python train.py --n_layer=14 --d_model=96 --normalize_top_k=true --init_std_router=0.0182 --norm="rmsnorm" --rope_fraction=1.0 --init_std_o=0.0471 --weight_decay=0.098 --lr_head=0.00817 --doc_mask=true
Below are experts of layer 3 (counted from 0) of a mixture-of-experts language model. Rows are named router (the router's row for the expert), gate (a neuron's input weights, with its number), up (a neuron's input weights, with its number) and show model dimensions 0-95. Each number is 128 + 32 x the weight over its row's rms, rounded and kept within 0 to 255. Numbers have three digits each.
After each expert's rows: a language model's description of what the expert responds to. This comes from a sample of Wikipedia text that the model never trained on.

# expert 62
router:142141101124123198094074125114100103164113176225112107119161205070100144088116158101155132132168154070127136138114118129093118112154066139110088105151151122123114106103117178105098131158136099165125147084172112096147109060103164185140085105122122078099151105079091153125120119060144139120
gate0:146121145134176171125124117101178105170167127113097102166119108133079083137123120201124139106116089058148136135038095161109142134108066090086179160123165137093139114092212152077097138151129109188134135104142125133140079136065112115154105122131142129123078156116122158139181121097075163158
up0:086116108088114142109075180104085188080104123174106112122124234148135085110108148141115147197157155138094159129123173133096112140161113122152120121109148126158202082120085130109103144137139133107117084161128162191129099132114207128139158165121097134065094111135202099144153166103138132113
gate1:150109151154098179124156170141115095096185175102123104135140110098128149125183179182128170092105253153166129139143107095156081095080107130131089094143159166122137125122103083121056136111152093087138091101100104087151137132153187137142099098125123126109115106098154168159149071155101139099
up1:083159104090170144106142105127150088128113073153056186115132179151168086096119151113089184132122132051136142133136129117113140148124081178112088105133124130167133179147132161134104118146132116133148120121148070117097181157134098071128158094117136137130132118135070041131105125099056194069
gate2:062119128147190095147111128168122126115089165177127185161128071175149104122163121130129120081156091105170107133081099186085107119110140160135118159096134124113136115115190166137201105166129097136097118100181157140076101120123193150092139125133135112174167144108102220115162089112135082143
up2:162124119142127078152094091115100136154134106143131121161174046083200150137106146123071100129154173117140114144174113098149140230151056137106186142170119134132157127111088167074133136141101121143141149152106138183151078105105117124129166176123099190185102136078162121126089120156102118122
It responds to: Connectives and function words such as and, as, or, to, not, his, that after commas, plus adverb and adjective endings like -ive, -ually.

# expert 52
router:118109126091174151088107162131126112159122132223051069077137140099120136128145108096145144176176122067082086162179175111112105129121078120083110071121132156128107134149161132117112176148127158112102143118171155139162155077141147165193120138116055141165173111085103125122106133079139103143
gate0:169093134144105145063118186153104205131104129188112153115077078139098123181122093148151103165103136187151111121118121110175133091119107082146080155171143131093100179163130123161112136145161186127188186132192157098101162120087108142110112120070080125139165110107097163154104162110135163119
up0:153117137121081096096138161139105172160111130122100117116135124133116116217170118149140159116108070191131112081122145090152145093068166151058148112160203120139115078124178126108181089111129159157152174081139135105135126142131142170125091102143225095166150133102060146111124078138119129136
gate1:191107090091136122125173122100067099149171112125081058103128115152115105140133110123159140108129114115155138087140033113151154097135129136076180156131200074127141116110154126133139071225120137099095102121143071133161103107101125093120122122150174061070156139101121113117137113113175106105
up1:096144109128138154119134203153101176131129124164153082159156093177117067187154170099070152087121112193135144143143109118104160129195128131061120117080157081116141154109087100139116117129152085117122159146104094222125123116122135153087152122163118178170088109110161129081150102152160183111
gate2:151153159051151168131112075115091114186160131177097091175184189122088132119168140133110166136131119119163176155123072091078116135094094144148107137125074125142188127158136045116133167132129113103178160097132116154171111095138120102188150141141168128171136142096097143101171118112102173178
up2:148164126025147133143125041142105137065164144175132179112132107112115114157090108125165116126192114127140135122093155099096135143105165130115114100081130117117157112083086158150125166090123134136085136078115125131080154139129104181152176142181104072080072067186132131107107142154087153148
It responds to: Inflectional and derivational endings such as -ing, -es, -ation, -ains, -ies, plus common nouns like game, work, matches.

# expert 24
router:189154072104104155098101107124147134084123163213107104131113138117103136132080116132142123162175155085160107147119157120126122153166163093108075121168134075097144117106077141132106161123148137193110108130193123066178132074091155148186130077110116121104144089050131174074125092101124137149
gate0:071115110175115132118073156094155126103149136085107059064123214052169067132118127118085160153154096130112081101127121120170175100128105151145102124124143146081175105098113170149138157086148140128121179115110160118095074182145165186138115099106129081160116082120121126124119113074104112148
up0:180118110082139164110130133156102084177145131116061134073127108118088131103109116119101101122178111094185089130064162098208149119082126134152114077090156103072089144084144059136060106079138159125133126072093145111120125142129144101167101160142141110148162122169120115167197141126133110168
gate1:122121088141091169100144107072156177070143123106124123146141180095098132095189099106119121164116202144123137181198183110146132148107131081145090090170101105135114187114105157104179184179178101087117171071127111144170096105138138166160160153133122108113107188145123160137143163146157111149
up1:134066162018148088139145122103062084136127147158115126061138172135044159134065126159179141092115107146095128148101119113092151139150141177129135170130120083106166113173148174165127127166124148137178154096096127084113112127101102097112068154097136093125124138114137079136089109125155102093
gate2:139165187098081126156152110129204182084155112091151079113121195155121095134104107135132139156096117111041138145193134103087153114134081150119147117111091133105100085168074157183142106136132140099142144113119131081116107114106154179169173091162076139078133111072138148130134125128068149081
up2:092091061096147061169131102112129085082110134109117092133105184090129145128063112061151094189139140088147163137167142143109137188106132123141091114116037135106091084121098156072189101191099139133129138117125102128117135205119186109148140111150143122137148113136130141101157151120082103123
It responds to: Function words joining phrases in running prose, such as and, of, in, the, for, by.

# expert 31
router:151192082131084204080142085141091113086129165194143136114119135096082115141095109077126130139157176097146146141101160090175172135133126099058103063132157130131123156145150116145098162094121137189160106180177133136146160090109156158169125142113093117121124093062100123188106138080101121134
gate0:144094120152104152127103162114186141162150117144109166094187083141152135144097077112135190084170111167102067129095110147088152130169129121168039147161190075129094192115121154159190148146138145159085177144149096152088136091135092186126141091097120128158105074128128140126133144090142105112
up0:104128102099109122100134084071129135105098128148104139093168098132168138104131153155112094088146153082076088114083102193179096098148174141145110060080130121105157132075140111124146113094130102149127124077146073193126149090175042097145128085167159139173161144103140141121205151167133143116
gate1:110081096097113121123134157094078125112167163181108108171140050143083166162106117144087132165194170137153136109136167170139113094166171137167145106119109125083130129178163183128154152171095159095120103083146165081155170118174172129141103153043109148087141135096106123115191139138110165114
up1:139103162102164132130153044150134135151094098057088079204100124109155116154168116156128108121097111111103113145097163122109118193070160128090127142095157178129109072089087107097119088144149136125102083140140144163172116140175099146108156139164116210126104210177153130115090125148114125104
gate2:116135120097144122052092177149108122155093150123137120144097125126115083065102134127105159107190088084051066166075164147066168180083123175067129126143119110105101131121089140100104072145117115137093147129161098171110222116162124132116129157153115134111076156114120159133101138153098120101
up2:133087060124118124162164137123162113131101094113146119129116152087100142198147121105175081154153177161133082159151076079110150164140098111137047135181142074115154109142119122118132127144157098097117170162136102069166072165152104132198147101122101090143107181136069097170102103145149165171
It responds to: Hyphens and dashes opening list lines, and the piece th in words like depth, orthologs, or before century, plus the decade digit in year ranges.

# expert 33
router:147142121122145136089099104117139082110155137205110079073155184079096112120064078095148139210168136125105150139118144087133162102148106124138112097126134134097132133124123161126090153092111162176125098116142125087164118086040136166151106157180093092151173060099127163156103084096095094137
gate0:110079162088171103149125135140137126126138158088049140104191146081142109140149100183139137108080106091119184117098138061108121117089140177155092129132109069112118091111149141106123108174098095116081192129140109132179149101165063174109124093170129121110158101108156183160170120099185167144
up0:088177168193152126146175207140100144122117140158140189119141106109142142138154095126107130115106094101176143175128035172100134102126119119129154144122125147176184124102183110157170140138163038131135078165080120100073122135084104061123140127095158118111131127109081133138166117103104131093
gate1:159171157158141181097119151109165109136145089109143035120107150094114111120110121164134129059115121114155222137120068111131168124136156173108129094129064114111085121119071086104113133157111131168196127107143146069075127158093144137144154155164153087193179145146124118163145116110089122150
up1:158124120109129154132140104138122099087130155149144164153083081132134143112124122120099111139180103095061144136098211038150158104069163112132073093158175184128152075079116069190145139188146104176133155130127141145144133163150136082117161085126115127132116125147122075118075130144094130191
gate2:117157159070176125099152135110154139097097175169135113198122085114117080110172118116115166037124091163132082112089100086110084147150129144122148139091077129147105100153182125103131100157050102146095083112115207112114138123146113112158119131115166086066131112106061166116101102111138116102
up2:127151119150142108133135144122093119174128121067168167155127106140187115185138056095189120129125148067201140105188112128122150164097136127109127055101087070122154191105088067097153080122155137132111121125133132147094176161152089132114170167128140146192070156141140129126162140158102147157
It responds to: Derivational endings closing a word, such as -ic, -ical, -ary, -ian, -ial (Element-ary, Crime-an, Ruthen-ian), and words like States, public, national.

# expert 0
router:162186111105148165088110071125121116148100176120108096139150123121090070154107119129114120134201121114169099180165157117143168118113107155097075104130129109093118106072082145119078159138096160170114153163163135083137132081118091165184190123152099115147153129068126152191108120062063152146
gate0:123071112104133105158139123176165077116103118150151097153196153114165128128104096078124151133128215140119105157131077136167155167195131161161159146096115099093134081084084143126151119125106158113151077153161117141160089079086134131168082191132137158160156196137116138171106125130057147163
up0:109104117030109083164145166124098136094074162142156068210112126131100072155144140155149157144130137079126060137150096187133151117134192113141134122105115131120134079149083087130104111178094146089161094138128105118118124108105095108131131144102160146221160136142156126100136085080090139156
gate1:124096158091114161083131085132171170115078122123080145124159076143133115145064115107137090109112156159148175152132176138111106108120192156100192103075145118102140081119072200171125146159164130149031117136173123152126112085166114156125130168138069127154144091110129121108168107177166115137
up1:158166093134115108125138144113188183128115110117106174147081140105081159101149175127152189172112095174121149147130168157199084166108124073107126116087189065114099113080173096060149109139132091152109125061140148182126132167149067134110149151128159086150136146107119096145153172147121153102
gate2:142154120134154149137121131141051112180145176165196114089191150130203116120155095149127073144200142137124064137073106124139203099082110121132156154091152139106145064123155079126141162130134129146102143152134100190111137170113149117097093122193160077124140104104134145138092092143096130151
up2:144147087152092152133108131154110138035138108115139134084183144133133132106115151164100158149136166150137148113099140095126156117032108099131182139048121083149136123115118119061095163156150157126180185112105138191103114140104116135160140104099129120229143141144158107168118162198131124138
It responds to: Single capital-letter word starts opening proper nouns and titles, often after a parenthesis, dash or quote, such as S, M, K, J.

# expert 58
router:134199145106110207079092092147153164105139180149116104144100165138101125150124076114164157099153113151161122179114147087148115103113142091084092051128195109128146153088135171103110160139126133202116129142153167145172149052100133177145158145130087132107160087079110157143106154092126101145
gate0:096153117119124158132102143121110139157123082124096101108140176115095140090058154148071065170131177127122049147086095088134075097168150157129153044150108156158094122210102160129116159131145100129125164096127101088086100073184148173105164142134145156153128131114075093102107153141127123159
up0:143158155163138148133124101163113140115122135107084174153141134114076100172099148124097053113176105147126127134103104068185153111141135164116146106101124132094122173168091171132141176185139084146171167108118133107090062127169154169172175146208149127128129146119042119115162153177112183108
gate1:160109151095101165161103065109143145106111185120167080141116103122147138082082124127119116123143194082149102096070100143114149112120107107131123116110145111170063046081112164135096101078115162167074131148135093143158078111112090151137183107122092185165145097059148134163127167162143165099
up1:161090151140106121078116132133136147124136222096099091087122099146111089136107167130119106101156143114112119119069137148142095117126088169109138098181147147139107127021109146140123092088069124131131134177101155139164168173145184100119112119149131147207134151173106117097110091157043081115
gate2:113125162076158142080119170110146139140151088139158132133138131075108107137174145124137192112150142093140113141132144072095120118122103148144114140102136097147102129094176149115158129186082137145107092105112192109107194123143158175145079091137157097210146143110071172109188037127076077106
up2:094118135140121173140043173104105130157124185167130117117155124106130140119114171126134116113115094150163051092096193140127115147201099124152165163159168108127089137101081169104154131079156189123163159109138137167109057157134169113197110120159140108185080177146100124103159112124120166137
It responds to: The conjunction and, ampersands, hyphens, possessive s, and word-internal pieces such as el in lifelong or an in unanimously.

# expert 59
router:105145125096193136110136129115110126132129149255087075098192180100104142172120126125133123198209145110087124147148153088110152126138116126112124125167114142163161131136143155138108160121113164142135123153179137106146135100092145144156118146117031085138180131098122141097118099117139053142
gate0:141134131126125162099124179167118087176117108162080141133189129156119104127160117196197174098108163071103112118072111109151164176099148172162145079181140059223135167094184128140099185093086147117089155151095142146145127106140175131137143118156151101146159145154123102141136119132123119148
up0:103128173061201117107152159139110079092107123151156042155136116122157064155125127157141093117109151059126125101071099105170140102182120126136140076178160132106128111178143110117073108113136173101132114176111155115106101087124124055125131164137088093038133161149138154118126111115128130098
gate1:164133066133151116128148156152151139120080127135162180087184166103124129204083127081095107128171135106086099119200143116139206124132179116165087148176079108142099082106138146132111078142108083144121106157117106153140176128128083146193121168138113069159167149122123131145131117136172056128
up1:140152145223120112104149193146111116131117144075146146111171096153078128074142119156098130078122188192141130155171127096197088187096109153122128147153112098151112075090147143109136169081137108090111159116166131157095100124112144141092122130082133121125084147138115193141081124195075127153
gate2:175134152169123146089151096143129120136112123121106118090119134091087124079150125174090170125122166103145134135146107122213131119028174091110123154129120133119121169118134149127116191124107144169133130124172132125131158071134165134115137152119129152178110156122118115132117079149167129255
up2:138106126175151105102109132131079072148104135120108074091124072096145131109127146120079119169098113119138122083124061120125159113098070160164110146094130134177160169141153082110105057139090146115085148045151042133112150154116196107089102166088168179102145136164137148126148127094167124143
It responds to: Noun suffixes and plural endings before of, comma or period, such as township-s, organiz-ations, Olymp-ics, plus University, States, %.

# expert 39
router:134177143122147153097107128122094091135097164206149089147132172072126108128112153152173131119128133082120119159175120128098110098156117079061110114092142143139116148100098117128120124104168134220138123109208084138137133093064143187173106117085092111146158078046131187113139121093122140111
gate0:160159096063116133112142125185118115163126154166091169151098111098121133190150144150121162111123111142137136143132162126047110134138146116097134121172129084148132186109110107148133116131159090061156148124056104180092175113103061153155157159144089102128163059088095122103171059163102144171
up0:156146122122159136130156121150147120095061141109170144155128150197117202136072091145146114148117169103140172172138115160137154103128141160148193130138128094116128123149101149117145083116109144131082106126139094166204186110181209155107166173131119074124111122085204150112106141163120076078
gate1:153133122167101206144106149051092170106147130112152143092111196112092123158140098117147102107179144101199117123127160163198171088106088108114101147142146113179098164101126100089139137100140157108158056092067124138142147161093154092121132118142114107117138084055072145146143087122158106118
up1:194172163129128176087227111112143118086143110203145123127129158132103095151131111098097155129106088140149187163071095123135137142107121128150139155180173109064125129071117107126158157157115183107115070210137129095171126129065091104126160131136120162115088161112110096128116105123141128083
gate2:085151102183127167128140119116151130133101104142144160160167106067146103182107070067142147146108174178104130165127163077135112082096120137110151037149184136171078143138164088123096139139068134122162081125116115101159176080142088124134088112108075172145159158125159099149144078143141098099
up2:143116135104144154125100095105123129150117143084159118090131066191094173103120134130187142110105169086135098120133124103126138042134122135150106142088152062125105123108113111151093128106164144188115093074125167096172175109150150169118142138161188150062101153157128081108109049093056154098
It responds to: Auxiliaries, past participles and the prepositions after them in running prose, such as was, were, bowled, reached, by, with, to.